From a checkpoint of a small mixture-of-experts model trained on Wikipedia.
Size: 12 layers, width 192, vocabulary 2048, 30.4M parameters.
Experts: 2 picks a token, a softmax router.
Training: a variant of Adam for the experts, 731M tokens, 8040 steps.
Below are experts of layer 5 (counted from 0) of a mixture-of-experts language model. Rows are named router (the router's row for the expert), gate (a neuron's input weights, with its number), up (a neuron's input weights, with its number), down (a neuron's output weights, with its number) and show model dimensions 0-191. Each number is 200 + 30 x the weight over its row's rms, rounded and kept within 0 to 999.
After each expert's rows: a language model's description of what the expert responds to. This comes from a sample of Wikipedia text that the model never trained on.

# expert 10
router,104,221,213,161,208,212,268,153,168,189,199,197,180,181,185,233,199,222,165,163,225,206,163,271,231,188,231,169,211,192,221,213,207,205,197,217,199,163,183,164,195,175,184,177,199,200,218,244,247,230,156,177,252,161,202,162,222,223,199,189,200,198,176,218,145,243,158,182,169,253,233,164,195,181,191,220,220,226,223,168,182,197,198,232,204,169,230,176,238,231,174,204,181,187,204,143,258,187,182,191,181,230,156,174,204,217,202,216,237,221,201,189,173,204,199,191,203,249,123,164,165,212,196,194,255,185,140,254,150,153,217,186,143,159,211,181,243,186,226,189,222,195,213,163,166,154,204,174,213,168,168,175,216,173,207,177,225,201,283,190,228,180,162,206,213,229,239,245,229,191,208,215,196,169,199,219,263,157,189,251,197,229,188,144,205,204,184,184,222,162,183,234
gate1,191,227,185,212,164,186,200,235,201,256,193,169,219,260,155,164,159,153,187,228,214,184,237,217,175,182,183,193,167,180,237,183,130,196,211,188,199,228,194,188,227,226,227,213,174,208,207,139,178,174,151,204,180,245,212,176,243,176,261,261,262,213,180,205,223,166,237,232,190,188,225,157,219,175,220,247,154,212,240,181,218,229,245,210,173,210,215,228,238,234,253,232,182,258,207,219,120,183,210,241,204,186,198,185,188,214,186,202,232,173,196,205,176,212,276,149,205,269,208,246,208,199,179,172,146,226,181,151,211,218,240,175,211,199,187,186,221,184,147,228,161,225,184,265,235,210,223,184,208,176,241,201,202,223,194,196,214,232,136,196,208,170,209,208,165,215,203,196,180,227,203,210,229,228,231,189,210,227,275,229,241,235,187,154,182,195,180,168,184,221,174,184
up1,216,174,147,165,205,181,199,217,209,216,165,163,127,187,154,203,213,180,180,176,180,211,138,210,193,218,206,231,191,194,171,202,213,198,231,171,251,244,249,190,192,224,157,300,215,204,204,202,191,192,223,206,207,211,219,183,187,183,203,177,197,216,190,172,190,166,143,148,173,191,115,202,182,243,232,141,158,226,160,251,168,228,191,186,182,252,206,183,135,178,212,261,189,193,180,208,238,256,213,228,207,209,230,201,189,240,202,202,250,162,178,144,221,170,225,197,189,156,186,180,172,194,257,191,176,221,191,150,181,211,204,222,164,226,223,184,194,236,248,207,250,219,201,163,172,154,206,225,227,208,218,208,161,213,176,235,214,170,235,251,212,141,223,237,241,195,193,168,232,215,172,250,153,188,190,254,185,201,205,233,172,197,198,188,202,229,184,234,203,187,251,238
down1,203,217,227,183,232,207,191,201,220,204,214,186,223,265,171,224,233,164,219,159,199,167,231,169,147,257,185,236,236,222,208,178,251,198,213,175,205,212,232,224,212,172,221,240,206,187,234,211,166,221,196,156,211,211,237,187,242,212,184,198,189,208,241,180,177,158,188,219,231,193,272,189,228,178,218,199,195,195,196,171,165,247,216,230,197,227,234,203,229,232,185,245,135,224,158,230,208,201,211,200,198,206,189,93,220,190,182,288,248,225,184,146,216,205,235,181,215,161,145,168,174,209,183,156,194,223,194,180,189,221,211,188,153,242,203,214,216,206,190,285,205,185,171,279,244,181,196,189,152,166,172,183,252,179,216,170,234,226,202,195,211,206,258,233,221,186,231,224,169,210,256,209,191,207,196,221,148,207,253,235,204,226,193,160,235,158,223,194,217,227,214,213
Description: Mid-word fragments

# expert 13
router,258,210,178,213,175,191,146,205,232,202,199,226,127,241,202,228,211,196,209,218,190,167,237,244,239,194,165,210,195,196,247,168,126,201,220,216,219,152,180,218,206,199,183,229,216,173,185,206,176,150,202,247,170,245,199,273,215,185,242,165,223,207,229,165,210,166,235,175,250,247,171,202,195,175,169,214,191,180,239,244,201,217,181,232,178,154,234,201,194,243,162,224,158,213,163,195,216,245,269,180,237,237,166,266,264,212,179,203,212,183,204,240,202,195,265,201,240,189,247,215,223,180,226,204,197,248,213,191,203,248,173,225,184,169,196,194,167,223,270,173,195,263,169,239,224,207,215,196,200,200,252,185,204,250,204,231,228,225,228,196,228,179,219,189,202,185,143,222,194,224,185,164,220,183,208,205,177,185,157,200,160,227,208,181,148,199,200,200,204,153,196,138
gate3,205,173,192,230,244,212,229,191,131,181,192,169,181,181,154,242,213,193,204,231,236,175,182,205,213,216,225,187,246,210,172,199,208,215,242,167,170,207,242,194,198,285,256,183,142,173,178,209,213,156,161,202,214,209,205,186,189,188,191,249,194,185,227,166,177,199,198,191,207,202,235,187,259,141,161,166,204,206,169,145,202,153,157,231,195,194,176,152,194,234,210,221,247,172,207,155,172,194,134,178,202,232,226,145,217,222,245,172,227,197,190,235,210,238,219,227,235,227,166,208,207,196,200,204,182,177,197,212,130,186,205,211,241,186,148,194,220,177,180,213,205,227,207,211,179,233,175,227,234,195,210,231,244,179,198,136,230,190,200,247,177,217,250,138,214,246,242,163,205,148,270,194,170,202,184,216,238,156,207,226,227,233,166,217,208,206,234,139,221,239,219,148
up3,225,218,223,197,237,172,228,165,182,210,170,215,178,183,175,217,226,231,202,171,238,205,206,248,193,193,173,235,154,164,171,181,190,266,245,204,186,211,211,213,180,169,225,219,175,229,213,205,184,208,191,228,210,171,220,169,166,187,128,209,237,156,224,158,214,256,214,203,228,234,260,204,248,163,162,185,179,196,185,242,185,186,182,266,211,183,200,228,182,213,215,263,226,175,177,188,206,218,182,193,215,268,198,207,239,267,216,192,273,265,124,227,211,235,212,146,178,205,168,212,195,197,213,206,203,238,212,185,179,159,184,231,194,184,180,200,196,208,232,215,183,273,221,178,183,195,246,208,233,205,203,234,139,210,142,211,247,148,211,237,219,189,290,206,198,166,246,218,170,181,216,243,209,214,214,243,208,158,189,203,181,193,225,167,233,223,229,157,198,223,213,222
down3,163,181,241,203,152,151,176,216,268,218,277,223,217,156,239,192,204,159,174,229,168,211,196,201,222,203,172,232,181,184,158,225,215,213,192,160,205,238,242,152,179,230,203,267,196,185,248,212,200,207,271,197,232,183,188,217,174,158,209,202,220,229,242,186,190,250,192,160,168,220,183,185,219,219,233,217,200,213,219,217,218,164,231,215,187,116,180,250,145,154,176,180,198,232,197,265,231,176,243,253,245,205,257,194,196,218,172,138,169,198,230,185,197,168,147,229,214,212,222,255,201,219,187,173,159,177,174,200,231,237,207,236,213,249,213,155,151,193,198,204,172,217,174,204,211,171,226,198,170,214,175,213,177,182,164,182,202,269,169,181,212,245,182,181,202,184,192,209,226,210,226,226,167,203,218,167,208,203,230,186,215,241,139,213,204,199,156,215,216,194,139,195
Description: Name and word pieces

# expert 8
router,181,236,195,209,205,228,201,213,163,204,159,131,131,222,184,206,172,195,184,226,182,197,142,163,190,199,228,173,246,154,207,211,190,175,176,189,241,239,225,199,185,254,209,195,228,206,196,200,175,115,212,189,201,185,200,258,181,211,221,219,159,246,172,246,222,196,247,195,179,129,189,198,164,177,219,146,243,231,142,174,204,238,248,146,150,200,239,156,185,264,229,178,184,140,184,228,187,223,170,224,213,177,198,167,156,227,208,167,173,136,192,186,220,190,241,228,213,192,223,191,188,238,246,202,219,200,184,187,217,186,162,194,184,212,178,174,175,166,175,185,238,201,170,208,233,182,202,227,208,206,239,158,195,258,217,175,215,179,192,146,248,248,162,248,239,233,200,197,209,207,164,191,243,174,149,225,158,199,212,154,193,196,237,169,208,217,183,170,202,198,210,160
gate3,176,210,204,191,154,209,214,159,138,179,242,113,156,201,157,191,177,160,211,208,174,155,191,118,180,158,210,170,205,194,196,185,202,233,252,169,208,217,227,212,249,197,230,169,226,185,188,179,194,160,224,215,184,176,203,121,240,210,225,194,196,161,216,143,127,189,138,173,225,206,167,207,220,220,245,190,167,229,200,150,199,191,176,189,166,176,184,174,197,227,203,214,229,183,177,242,221,180,198,171,181,165,230,193,166,212,176,182,230,186,157,228,215,249,225,197,237,204,189,192,195,227,198,183,172,211,206,193,180,189,209,219,214,207,249,161,161,201,205,203,202,214,180,179,204,138,236,166,212,220,251,209,106,156,183,131,198,183,163,252,185,203,248,215,168,161,228,198,213,178,178,215,179,222,187,242,208,204,267,177,187,232,198,210,194,166,236,231,247,199,243,175
up3,153,188,230,245,217,196,151,198,180,213,165,198,199,199,179,158,166,191,178,247,220,234,186,192,151,173,201,201,173,179,222,234,222,179,229,204,232,210,188,193,224,183,203,125,193,146,271,167,192,165,211,215,166,235,207,201,209,186,193,135,176,236,263,196,161,174,161,175,210,235,206,200,225,162,176,214,174,199,235,206,195,168,219,155,181,207,189,167,241,168,178,194,188,130,253,178,168,190,165,151,214,202,190,180,168,199,200,197,207,155,217,200,251,195,182,202,252,191,243,167,233,191,201,141,195,204,220,223,235,173,187,184,218,172,192,180,211,185,175,222,207,139,207,237,179,233,193,241,216,260,179,100,170,207,221,129,195,189,166,158,179,247,231,207,173,229,149,187,152,198,237,215,190,179,176,192,232,168,236,219,254,231,184,208,195,237,227,231,235,171,202,160
down3,148,242,195,158,194,161,215,246,145,140,217,133,142,193,152,173,190,240,230,219,215,214,194,207,201,195,224,210,156,200,203,109,194,187,223,224,200,162,173,222,211,238,191,120,139,221,207,209,214,222,186,210,215,211,235,151,170,197,230,188,257,158,202,232,231,182,199,188,209,204,200,234,229,173,190,165,209,205,168,270,200,189,190,208,159,188,240,201,210,156,206,169,199,203,190,158,220,193,182,182,262,191,219,165,209,215,200,201,221,231,166,176,242,198,166,216,235,128,233,213,170,202,210,250,242,207,207,137,200,191,204,227,195,233,196,202,243,240,154,189,201,236,187,226,183,214,226,164,259,226,153,184,224,252,181,155,172,216,191,181,209,233,253,204,184,199,209,215,219,141,205,170,237,239,169,202,178,211,195,186,136,191,195,165,212,239,155,213,231,191,200,219
Description: Technical symbols, mid-word pieces

# expert 15
router,124,234,215,136,195,154,245,211,200,193,223,132,214,258,205,184,197,199,186,156,231,175,167,214,214,194,221,164,179,189,211,257,254,249,174,209,221,211,137,170,180,186,192,188,196,172,195,226,176,213,208,199,229,193,222,178,194,223,201,164,182,276,236,200,162,200,178,201,217,163,213,195,177,167,158,149,247,243,251,194,210,207,245,227,186,233,151,205,252,215,199,184,245,216,255,195,180,156,185,190,168,163,176,162,197,156,179,225,169,213,229,199,212,221,177,256,282,201,189,111,202,188,148,199,167,227,196,212,146,225,226,222,192,227,173,204,175,212,154,190,214,182,219,235,187,176,200,193,201,210,182,204,176,196,187,205,230,192,196,270,196,234,222,238,216,194,273,197,175,186,205,186,229,197,233,197,209,186,137,187,223,157,210,188,243,205,189,245,178,197,180,235
gate3,201,208,172,123,204,176,160,187,179,197,184,205,211,218,168,163,219,172,198,185,211,133,153,190,202,141,172,175,199,149,182,246,214,188,237,211,185,221,240,210,203,234,205,200,184,298,185,170,180,165,224,155,258,146,202,240,209,178,198,238,200,187,257,169,168,178,200,169,137,215,133,207,220,227,188,159,204,184,174,181,204,186,202,187,238,197,212,200,235,255,193,215,156,180,182,187,227,239,225,225,258,151,195,213,173,191,203,227,210,187,223,199,266,232,191,179,242,206,227,171,224,222,168,152,213,207,181,194,173,199,201,230,197,221,204,174,194,168,198,233,228,191,221,208,178,210,189,178,219,197,181,214,157,194,166,200,248,163,191,85,222,247,157,201,207,129,234,205,162,200,163,180,159,186,185,233,235,166,203,192,192,203,211,193,162,264,216,160,205,185,204,195
up3,180,184,241,250,193,229,246,221,189,208,205,200,190,166,217,199,155,200,204,202,232,200,244,175,170,230,211,238,240,217,205,192,142,160,180,211,275,222,167,224,225,207,209,171,213,152,216,218,209,211,183,260,146,188,214,243,217,188,202,127,230,193,170,200,204,230,243,204,230,195,246,182,203,234,217,218,149,183,146,283,232,188,156,186,196,195,218,205,137,192,198,207,170,231,190,185,224,162,185,187,157,205,231,189,241,270,248,176,197,197,216,206,166,139,191,185,146,232,176,262,249,180,225,217,188,151,170,221,219,188,190,159,163,191,208,204,187,191,173,212,193,169,206,171,215,170,249,190,154,255,232,191,247,211,200,199,173,191,210,240,193,200,234,157,185,233,171,139,230,238,217,261,214,201,199,169,149,212,211,180,162,176,179,177,200,209,168,210,228,255,175,204
down3,193,146,198,208,187,254,189,196,252,185,209,191,196,271,192,170,208,187,205,259,241,214,212,228,242,135,191,237,223,181,211,237,226,246,192,202,238,187,222,243,215,222,204,138,193,211,217,180,217,169,233,214,200,158,199,204,211,199,210,175,227,181,208,216,196,170,185,111,221,173,193,224,175,187,203,141,201,216,186,192,198,252,199,152,224,149,182,175,228,278,217,154,181,229,162,208,257,197,167,129,177,193,221,210,148,168,165,181,266,213,169,210,174,207,254,176,266,219,176,164,198,169,210,234,197,274,222,195,219,159,183,178,189,147,226,193,181,209,206,207,227,227,261,176,221,155,158,185,220,217,158,198,195,162,214,246,209,214,237,191,214,211,202,226,206,213,218,181,185,189,253,237,208,187,206,192,182,207,184,242,132,193,232,175,191,155,228,175,195,201,216,218
Description: Word-start stems before suffixes

# expert 23
router,222,243,197,171,183,215,167,220,238,231,175,239,175,239,196,232,204,184,193,200,254,153,223,253,216,161,190,214,291,166,220,221,130,230,216,206,146,230,158,220,196,185,174,244,187,178,211,198,166,147,235,201,168,226,160,216,182,246,211,186,161,197,176,203,182,189,189,218,224,150,184,228,196,224,160,239,248,227,169,208,243,225,260,173,220,237,242,219,194,235,161,215,151,193,159,228,185,194,231,217,245,149,197,201,209,196,165,236,174,216,253,251,181,213,245,246,244,169,209,169,165,189,218,169,205,269,206,183,200,220,187,215,164,194,207,185,180,228,215,189,211,173,179,241,173,214,210,158,199,187,168,169,192,243,188,244,242,207,154,205,230,246,158,215,207,198,185,189,153,220,154,213,181,163,254,226,163,204,205,199,148,243,188,182,168,165,224,197,229,176,191,221
gate3,187,143,228,183,187,178,208,225,171,248,236,188,221,168,187,183,240,171,239,198,216,232,222,183,220,199,221,301,204,159,194,252,202,269,214,212,188,183,185,169,151,176,246,165,239,173,197,233,236,240,190,200,272,229,198,214,177,216,180,248,189,188,168,212,238,198,181,199,208,180,194,148,222,169,206,221,197,190,181,189,179,219,222,262,251,180,243,192,148,181,231,241,206,215,236,158,273,213,187,163,202,254,219,214,181,152,187,179,224,183,202,236,192,207,199,212,196,230,187,234,203,174,209,238,155,198,188,205,194,212,222,201,140,215,189,207,178,141,197,245,125,183,254,150,172,168,153,209,190,213,207,206,197,148,198,239,177,178,202,233,188,173,206,239,175,175,177,195,230,192,252,167,168,204,173,226,174,211,166,183,186,221,182,135,229,243,170,197,173,168,186,242
up3,238,169,185,189,204,169,178,192,188,209,167,214,161,284,209,218,159,199,178,218,206,180,187,158,237,215,233,177,198,250,244,216,186,189,254,169,232,191,205,206,198,213,209,185,239,218,214,258,214,163,229,173,224,257,197,228,205,218,148,192,224,237,196,170,245,140,206,172,195,188,252,214,190,143,231,188,210,194,191,174,160,179,232,274,231,226,247,192,220,167,179,159,234,169,201,191,234,213,265,227,209,141,159,197,226,137,165,184,162,165,190,171,175,232,212,209,245,208,189,158,252,168,204,190,189,217,224,210,216,230,184,182,145,200,186,256,146,207,206,226,190,179,223,194,219,179,236,177,251,198,222,210,194,202,242,206,228,269,163,189,185,267,230,143,224,227,234,210,213,185,214,232,153,215,196,200,191,211,134,198,157,206,182,202,174,246,213,195,193,205,247,200
down3,189,190,223,240,233,269,198,155,226,173,225,185,192,150,167,197,173,244,190,214,133,131,228,175,238,201,202,214,155,223,168,230,183,216,184,214,244,186,138,189,218,229,175,196,185,226,235,194,178,205,180,165,231,236,184,215,200,245,246,166,161,247,244,189,193,219,195,186,196,227,164,202,203,239,197,215,205,211,210,171,196,199,197,171,238,194,231,125,225,187,217,170,144,150,247,219,199,229,181,206,199,181,204,217,209,199,212,177,194,169,136,210,219,148,202,154,240,212,154,206,201,236,166,269,219,194,197,218,200,206,237,222,221,183,190,189,237,211,200,214,200,219,227,250,221,248,258,150,249,268,180,166,214,152,171,198,184,202,168,200,188,159,196,141,214,215,163,255,204,142,197,221,192,184,191,242,196,226,273,178,192,208,151,180,223,217,198,203,182,254,198,172
Description: Second pieces after capitals

# expert 26
router,197,124,215,228,191,154,152,245,217,207,193,221,181,220,207,131,197,232,179,196,210,235,150,173,180,126,195,212,157,229,210,165,177,202,183,179,225,157,210,165,186,154,177,235,146,192,195,198,210,168,234,189,209,202,198,202,191,175,154,190,219,225,172,200,263,235,167,238,210,172,168,190,277,180,170,224,192,167,230,247,208,176,173,204,213,212,197,212,166,146,195,183,233,221,211,162,182,189,170,231,191,216,217,201,162,176,226,184,225,211,232,182,231,182,172,187,149,225,160,137,197,206,142,210,194,184,213,140,204,212,146,249,216,186,170,229,192,194,166,219,170,155,232,181,206,188,147,190,197,193,189,283,205,256,243,187,159,209,190,182,211,228,230,147,243,228,155,212,211,189,164,159,221,167,238,162,219,208,209,205,165,172,233,222,185,214,227,228,180,188,161,262
gate1,209,150,219,217,226,168,233,211,208,205,213,189,222,264,193,208,171,224,159,208,261,146,203,221,211,226,216,160,230,171,192,182,218,210,129,210,178,170,247,251,219,183,158,216,187,194,208,187,177,187,221,226,213,163,198,232,221,206,157,168,221,226,214,183,222,168,216,165,201,251,239,171,222,178,170,241,226,189,231,213,166,215,232,246,244,185,193,184,180,181,154,244,224,179,165,207,147,168,178,165,237,206,221,303,238,231,251,208,181,250,219,206,169,208,131,202,194,247,217,225,198,170,195,214,198,189,221,224,180,196,175,159,184,155,169,179,211,253,174,153,194,163,213,201,208,198,197,177,186,223,245,165,175,247,113,193,172,189,228,202,179,183,226,206,160,218,166,197,228,179,183,179,203,119,185,209,216,154,214,162,147,230,200,226,176,171,223,212,195,149,190,205
up1,184,181,162,178,232,174,289,244,259,217,247,219,212,204,232,165,218,147,209,153,194,222,175,207,215,178,236,201,170,210,168,182,206,231,226,154,212,239,153,138,142,199,152,214,230,170,170,223,209,228,194,152,181,215,214,166,192,150,186,256,197,181,174,215,190,195,171,228,156,182,166,205,207,186,228,180,178,215,204,185,171,252,132,188,208,208,208,205,205,202,188,217,188,202,186,193,181,181,180,207,242,228,248,172,199,161,217,223,215,169,230,157,192,196,225,209,209,233,226,232,223,222,211,164,214,155,230,175,189,214,194,175,221,191,198,225,217,205,155,236,255,157,217,188,238,176,202,225,234,226,212,239,210,177,191,180,125,161,161,210,186,238,230,192,128,237,262,190,240,200,144,185,176,168,166,213,194,250,210,211,228,271,228,237,172,237,198,201,141,177,193,171
down1,184,241,229,241,194,244,144,205,190,222,210,216,200,143,162,206,193,200,234,179,230,140,137,178,124,170,178,172,231,166,186,200,233,224,179,222,223,179,195,228,219,204,246,235,209,221,237,177,208,147,176,233,219,249,192,192,176,174,235,221,226,189,196,219,134,229,226,157,212,209,184,144,185,188,164,190,192,139,186,243,207,255,184,221,245,195,203,242,197,199,269,215,154,169,183,237,223,123,230,249,204,233,162,172,198,174,164,222,191,167,221,232,244,191,233,187,190,152,179,216,158,199,212,236,197,231,161,207,232,238,133,221,180,219,186,194,191,205,210,196,187,220,207,255,149,211,263,229,208,213,216,196,231,189,210,211,197,196,222,240,170,193,209,187,224,184,156,153,205,202,225,239,203,194,170,191,225,167,227,214,224,197,184,208,234,131,175,215,219,242,246,185
Description: Adjective and noun suffixes

# expert 30
router,125,224,230,233,222,200,225,192,225,200,222,203,270,162,189,162,207,175,215,184,224,168,198,222,166,200,224,172,196,225,178,225,278,148,223,162,214,173,208,183,177,162,187,144,204,234,211,197,238,197,184,178,180,200,163,179,209,233,178,189,183,197,202,195,201,246,199,210,207,119,205,207,221,205,159,188,178,248,223,211,200,196,242,188,208,216,231,208,252,194,226,186,188,237,233,180,173,152,178,174,143,148,253,204,170,166,196,177,143,199,193,197,198,269,181,282,181,176,189,218,190,168,131,211,177,192,189,239,190,242,218,161,210,192,241,221,228,170,175,227,188,195,187,223,159,167,181,167,168,214,217,180,155,219,189,191,180,201,180,241,193,239,154,180,155,217,255,198,147,150,263,164,250,215,235,236,197,218,183,188,249,192,165,187,198,181,197,198,178,230,191,263
gate1,170,197,214,205,189,238,187,210,228,235,217,176,150,212,217,184,179,193,223,213,228,221,196,233,139,186,232,200,244,193,229,177,182,114,202,168,252,190,222,257,229,216,198,202,244,212,258,191,181,171,172,199,210,167,179,238,193,244,187,194,200,263,175,214,205,201,199,175,191,160,192,223,188,286,183,253,178,176,248,258,200,181,230,169,208,179,195,228,204,273,180,216,222,189,170,227,206,199,217,175,233,210,225,210,161,172,198,173,200,155,212,265,160,213,231,181,232,181,225,186,187,207,191,194,230,230,161,247,144,195,237,159,189,244,194,209,191,242,209,184,191,216,178,199,180,116,230,191,207,221,207,175,214,211,164,194,189,215,219,201,196,185,177,298,163,208,181,237,182,201,159,236,205,181,195,214,183,222,250,228,181,214,117,159,254,166,175,147,186,172,210,213
up1,234,212,188,179,246,200,209,232,174,207,181,192,197,236,204,199,204,220,216,210,235,182,156,212,257,204,189,198,245,183,157,211,135,197,211,239,151,205,237,227,200,197,165,224,220,190,275,184,152,229,248,192,205,209,185,132,185,218,163,182,167,196,230,226,181,201,214,109,229,201,211,208,198,237,225,176,194,238,108,199,157,199,205,201,192,252,245,201,234,202,203,210,196,207,190,190,217,216,226,204,195,240,144,204,196,177,190,164,203,250,236,211,203,180,183,236,200,181,158,223,204,183,261,153,173,193,222,134,224,232,204,219,156,153,191,212,240,188,176,186,244,233,226,187,200,201,189,219,231,211,185,201,204,237,188,190,221,209,110,210,205,162,180,263,228,129,206,141,187,170,144,227,205,184,241,203,216,193,192,211,176,221,160,203,251,165,224,157,231,237,235,192
down1,162,174,154,216,119,227,190,185,184,248,248,251,173,185,242,212,170,231,203,158,200,193,162,186,178,239,187,223,190,212,237,150,185,197,215,225,174,185,261,238,190,182,160,265,180,222,200,177,190,203,195,191,164,225,153,209,156,206,200,188,209,231,204,202,218,165,177,204,264,179,231,219,196,201,199,191,222,211,211,192,134,171,199,208,215,240,182,288,172,233,219,154,171,192,204,175,183,223,203,246,200,226,230,198,205,189,186,174,213,157,208,207,166,206,187,189,140,201,221,246,190,226,199,243,252,176,171,183,232,166,190,211,215,227,159,218,217,253,215,223,212,244,203,159,240,219,202,225,210,260,223,168,188,145,161,178,216,226,178,208,207,218,189,199,219,187,198,198,166,215,198,216,194,233,285,167,223,205,208,168,185,186,311,223,163,220,162,201,184,274,209,194
Description: Final consonants, institution nouns

# expert 9
router,289,223,231,187,194,176,183,198,197,224,230,229,252,230,147,192,222,145,225,211,140,208,190,161,190,215,134,194,226,179,216,191,198,216,207,204,155,234,180,260,249,211,268,298,156,170,203,203,213,193,238,239,196,206,183,228,150,153,213,201,184,184,182,226,214,162,190,192,140,220,156,207,209,159,251,185,204,173,196,227,185,194,151,244,213,202,199,217,159,177,199,239,255,216,170,209,200,218,196,232,163,223,219,196,250,154,220,162,205,221,201,184,166,176,185,165,219,199,221,223,206,195,177,213,219,222,225,154,248,223,174,188,209,237,255,183,190,134,248,207,218,243,188,182,244,218,227,210,207,196,203,228,168,211,254,144,210,200,189,218,214,192,204,147,225,175,142,206,214,198,220,230,165,229,151,188,202,156,179,198,185,149,238,224,174,184,184,201,178,222,212,186
gate3,214,220,154,231,182,174,217,212,160,226,243,227,179,192,174,214,104,205,159,240,163,217,197,242,192,209,176,227,164,210,186,234,226,197,172,236,230,226,160,216,229,213,237,232,182,224,168,214,162,192,228,226,132,217,170,199,220,171,200,201,243,192,213,227,169,209,209,234,191,188,219,226,225,167,184,254,272,188,221,172,251,176,241,241,198,186,226,161,237,229,163,216,203,205,201,220,182,165,188,211,241,210,206,198,230,198,160,151,137,160,228,258,179,202,202,213,241,266,209,178,213,209,233,207,218,175,259,196,246,176,208,249,210,185,175,217,224,240,203,169,144,222,207,186,214,188,153,265,185,171,188,187,190,216,225,176,299,191,155,210,224,203,215,228,193,155,183,156,160,230,222,240,195,187,138,173,195,239,231,195,193,208,184,197,227,221,216,178,207,219,206,243
up3,172,213,212,230,178,265,190,189,182,218,222,157,195,185,202,228,208,254,212,188,238,202,226,177,177,218,198,190,274,186,199,143,175,163,196,202,235,189,178,198,216,223,187,187,263,156,223,252,240,207,174,182,187,236,184,210,184,230,219,185,169,201,205,273,232,226,184,174,210,178,186,159,214,195,229,176,208,170,133,178,165,217,187,173,242,174,198,161,181,173,198,152,156,221,248,193,232,224,186,223,133,198,198,181,192,184,185,218,212,168,151,241,199,184,182,234,180,168,174,206,242,156,177,195,186,200,199,227,202,188,130,164,151,171,206,152,186,236,205,168,262,156,138,207,221,222,220,166,172,213,229,206,186,174,174,204,217,168,256,193,195,181,154,183,229,287,201,206,218,188,233,199,173,216,203,218,212,213,187,175,227,248,146,155,194,137,174,155,229,207,136,213
down3,180,207,207,200,202,236,209,184,162,194,183,216,206,228,231,211,183,210,218,201,226,197,287,236,202,170,194,180,258,168,172,201,272,233,195,212,221,167,184,169,267,158,174,244,200,162,162,183,214,183,233,141,216,209,217,193,209,191,180,212,223,151,237,197,198,162,222,152,211,205,223,231,181,218,172,153,200,202,144,261,174,166,227,232,170,157,232,196,232,202,199,219,262,225,172,223,176,206,188,207,198,235,203,174,205,198,217,184,211,231,181,166,182,166,197,195,225,117,255,196,251,160,131,177,284,196,179,254,170,171,225,160,169,205,212,178,177,181,181,179,215,197,264,187,203,165,129,201,226,205,209,200,243,240,207,217,214,147,197,229,242,199,243,216,192,173,131,139,185,228,184,180,206,166,220,198,222,207,159,196,185,182,215,185,192,225,173,190,177,187,188,180
Description: Mid-word pieces, civic nouns

# expert 18
router,228,128,223,229,222,189,176,222,214,208,193,243,215,112,233,191,172,261,242,167,180,256,212,157,170,211,231,214,178,245,172,154,196,196,206,247,205,235,244,133,157,183,181,198,186,208,155,222,219,203,146,176,158,193,242,189,211,222,158,184,221,171,238,192,189,258,140,201,198,184,186,218,212,224,164,193,167,229,212,216,214,207,215,162,151,175,187,206,248,181,217,211,156,240,204,201,237,249,228,239,181,219,194,201,222,254,198,195,214,199,175,168,236,198,177,198,167,190,214,167,234,227,244,173,166,204,210,174,215,184,154,190,201,239,172,197,167,204,160,220,152,168,204,215,189,225,204,200,162,226,167,202,168,178,185,250,144,210,152,185,193,199,160,139,217,250,226,200,181,188,205,171,198,211,208,204,212,197,239,219,241,158,160,242,159,225,241,130,226,216,183,159
gate3,188,215,198,203,195,217,180,198,204,262,204,233,244,213,205,272,203,199,229,240,228,196,204,171,209,190,243,147,207,222,154,179,139,168,183,224,201,214,175,249,181,146,160,194,149,227,178,210,209,145,201,200,211,242,130,170,195,186,239,201,224,244,192,212,115,172,203,230,159,152,229,231,233,199,212,193,225,194,185,259,265,205,255,195,210,184,261,168,177,201,210,235,194,194,208,247,213,201,190,185,146,208,176,205,245,233,222,209,196,213,199,226,210,233,221,236,212,255,182,164,229,208,172,201,248,222,216,169,219,178,251,191,204,205,178,193,152,173,203,181,166,247,183,222,180,137,158,161,185,226,230,171,218,220,176,195,201,260,194,186,231,216,216,190,191,237,247,198,148,212,230,231,229,169,172,200,210,195,245,223,225,244,201,185,181,197,258,186,275,206,227,217
up3,170,197,204,199,186,237,199,211,259,230,220,206,175,216,198,197,219,130,146,231,207,137,240,225,245,213,212,257,220,180,187,179,204,189,207,202,220,183,238,233,179,192,218,228,152,210,190,183,153,143,198,244,221,184,203,246,233,187,197,239,138,229,210,219,200,201,240,209,186,199,116,179,174,188,218,241,269,191,170,230,210,189,220,220,168,208,196,186,181,222,206,239,204,169,183,227,193,202,199,192,184,204,225,188,208,204,151,231,234,161,185,158,249,205,188,172,225,221,218,217,225,225,205,165,225,181,195,195,196,185,230,135,204,195,190,199,214,159,132,151,151,224,214,207,187,224,205,225,218,164,218,168,212,209,194,181,152,196,237,178,266,275,138,165,149,249,192,204,199,160,150,126,264,180,200,200,202,175,178,226,238,152,245,227,204,198,213,209,153,231,199,201
down3,262,204,181,199,229,189,239,212,174,174,202,186,234,200,146,196,113,221,209,226,211,169,248,216,215,225,179,165,138,212,207,252,246,243,255,191,208,221,252,237,234,180,249,219,175,229,191,192,173,255,215,199,221,221,195,218,218,240,171,208,162,238,174,186,191,177,223,236,197,155,195,192,158,216,204,169,199,168,225,196,227,247,172,168,171,157,216,199,247,212,234,239,168,226,183,200,251,224,157,218,137,180,269,243,187,188,198,200,239,200,194,213,218,215,223,162,213,211,158,165,238,219,209,215,168,209,199,146,237,175,212,164,192,178,198,202,240,185,281,204,254,193,236,222,190,243,240,209,205,214,244,253,240,205,224,213,217,216,187,182,165,208,212,167,217,186,213,183,198,192,229,224,160,178,170,184,272,219,160,204,208,168,175,191,158,187,179,195,217,277,190,184
Description: English place and name pieces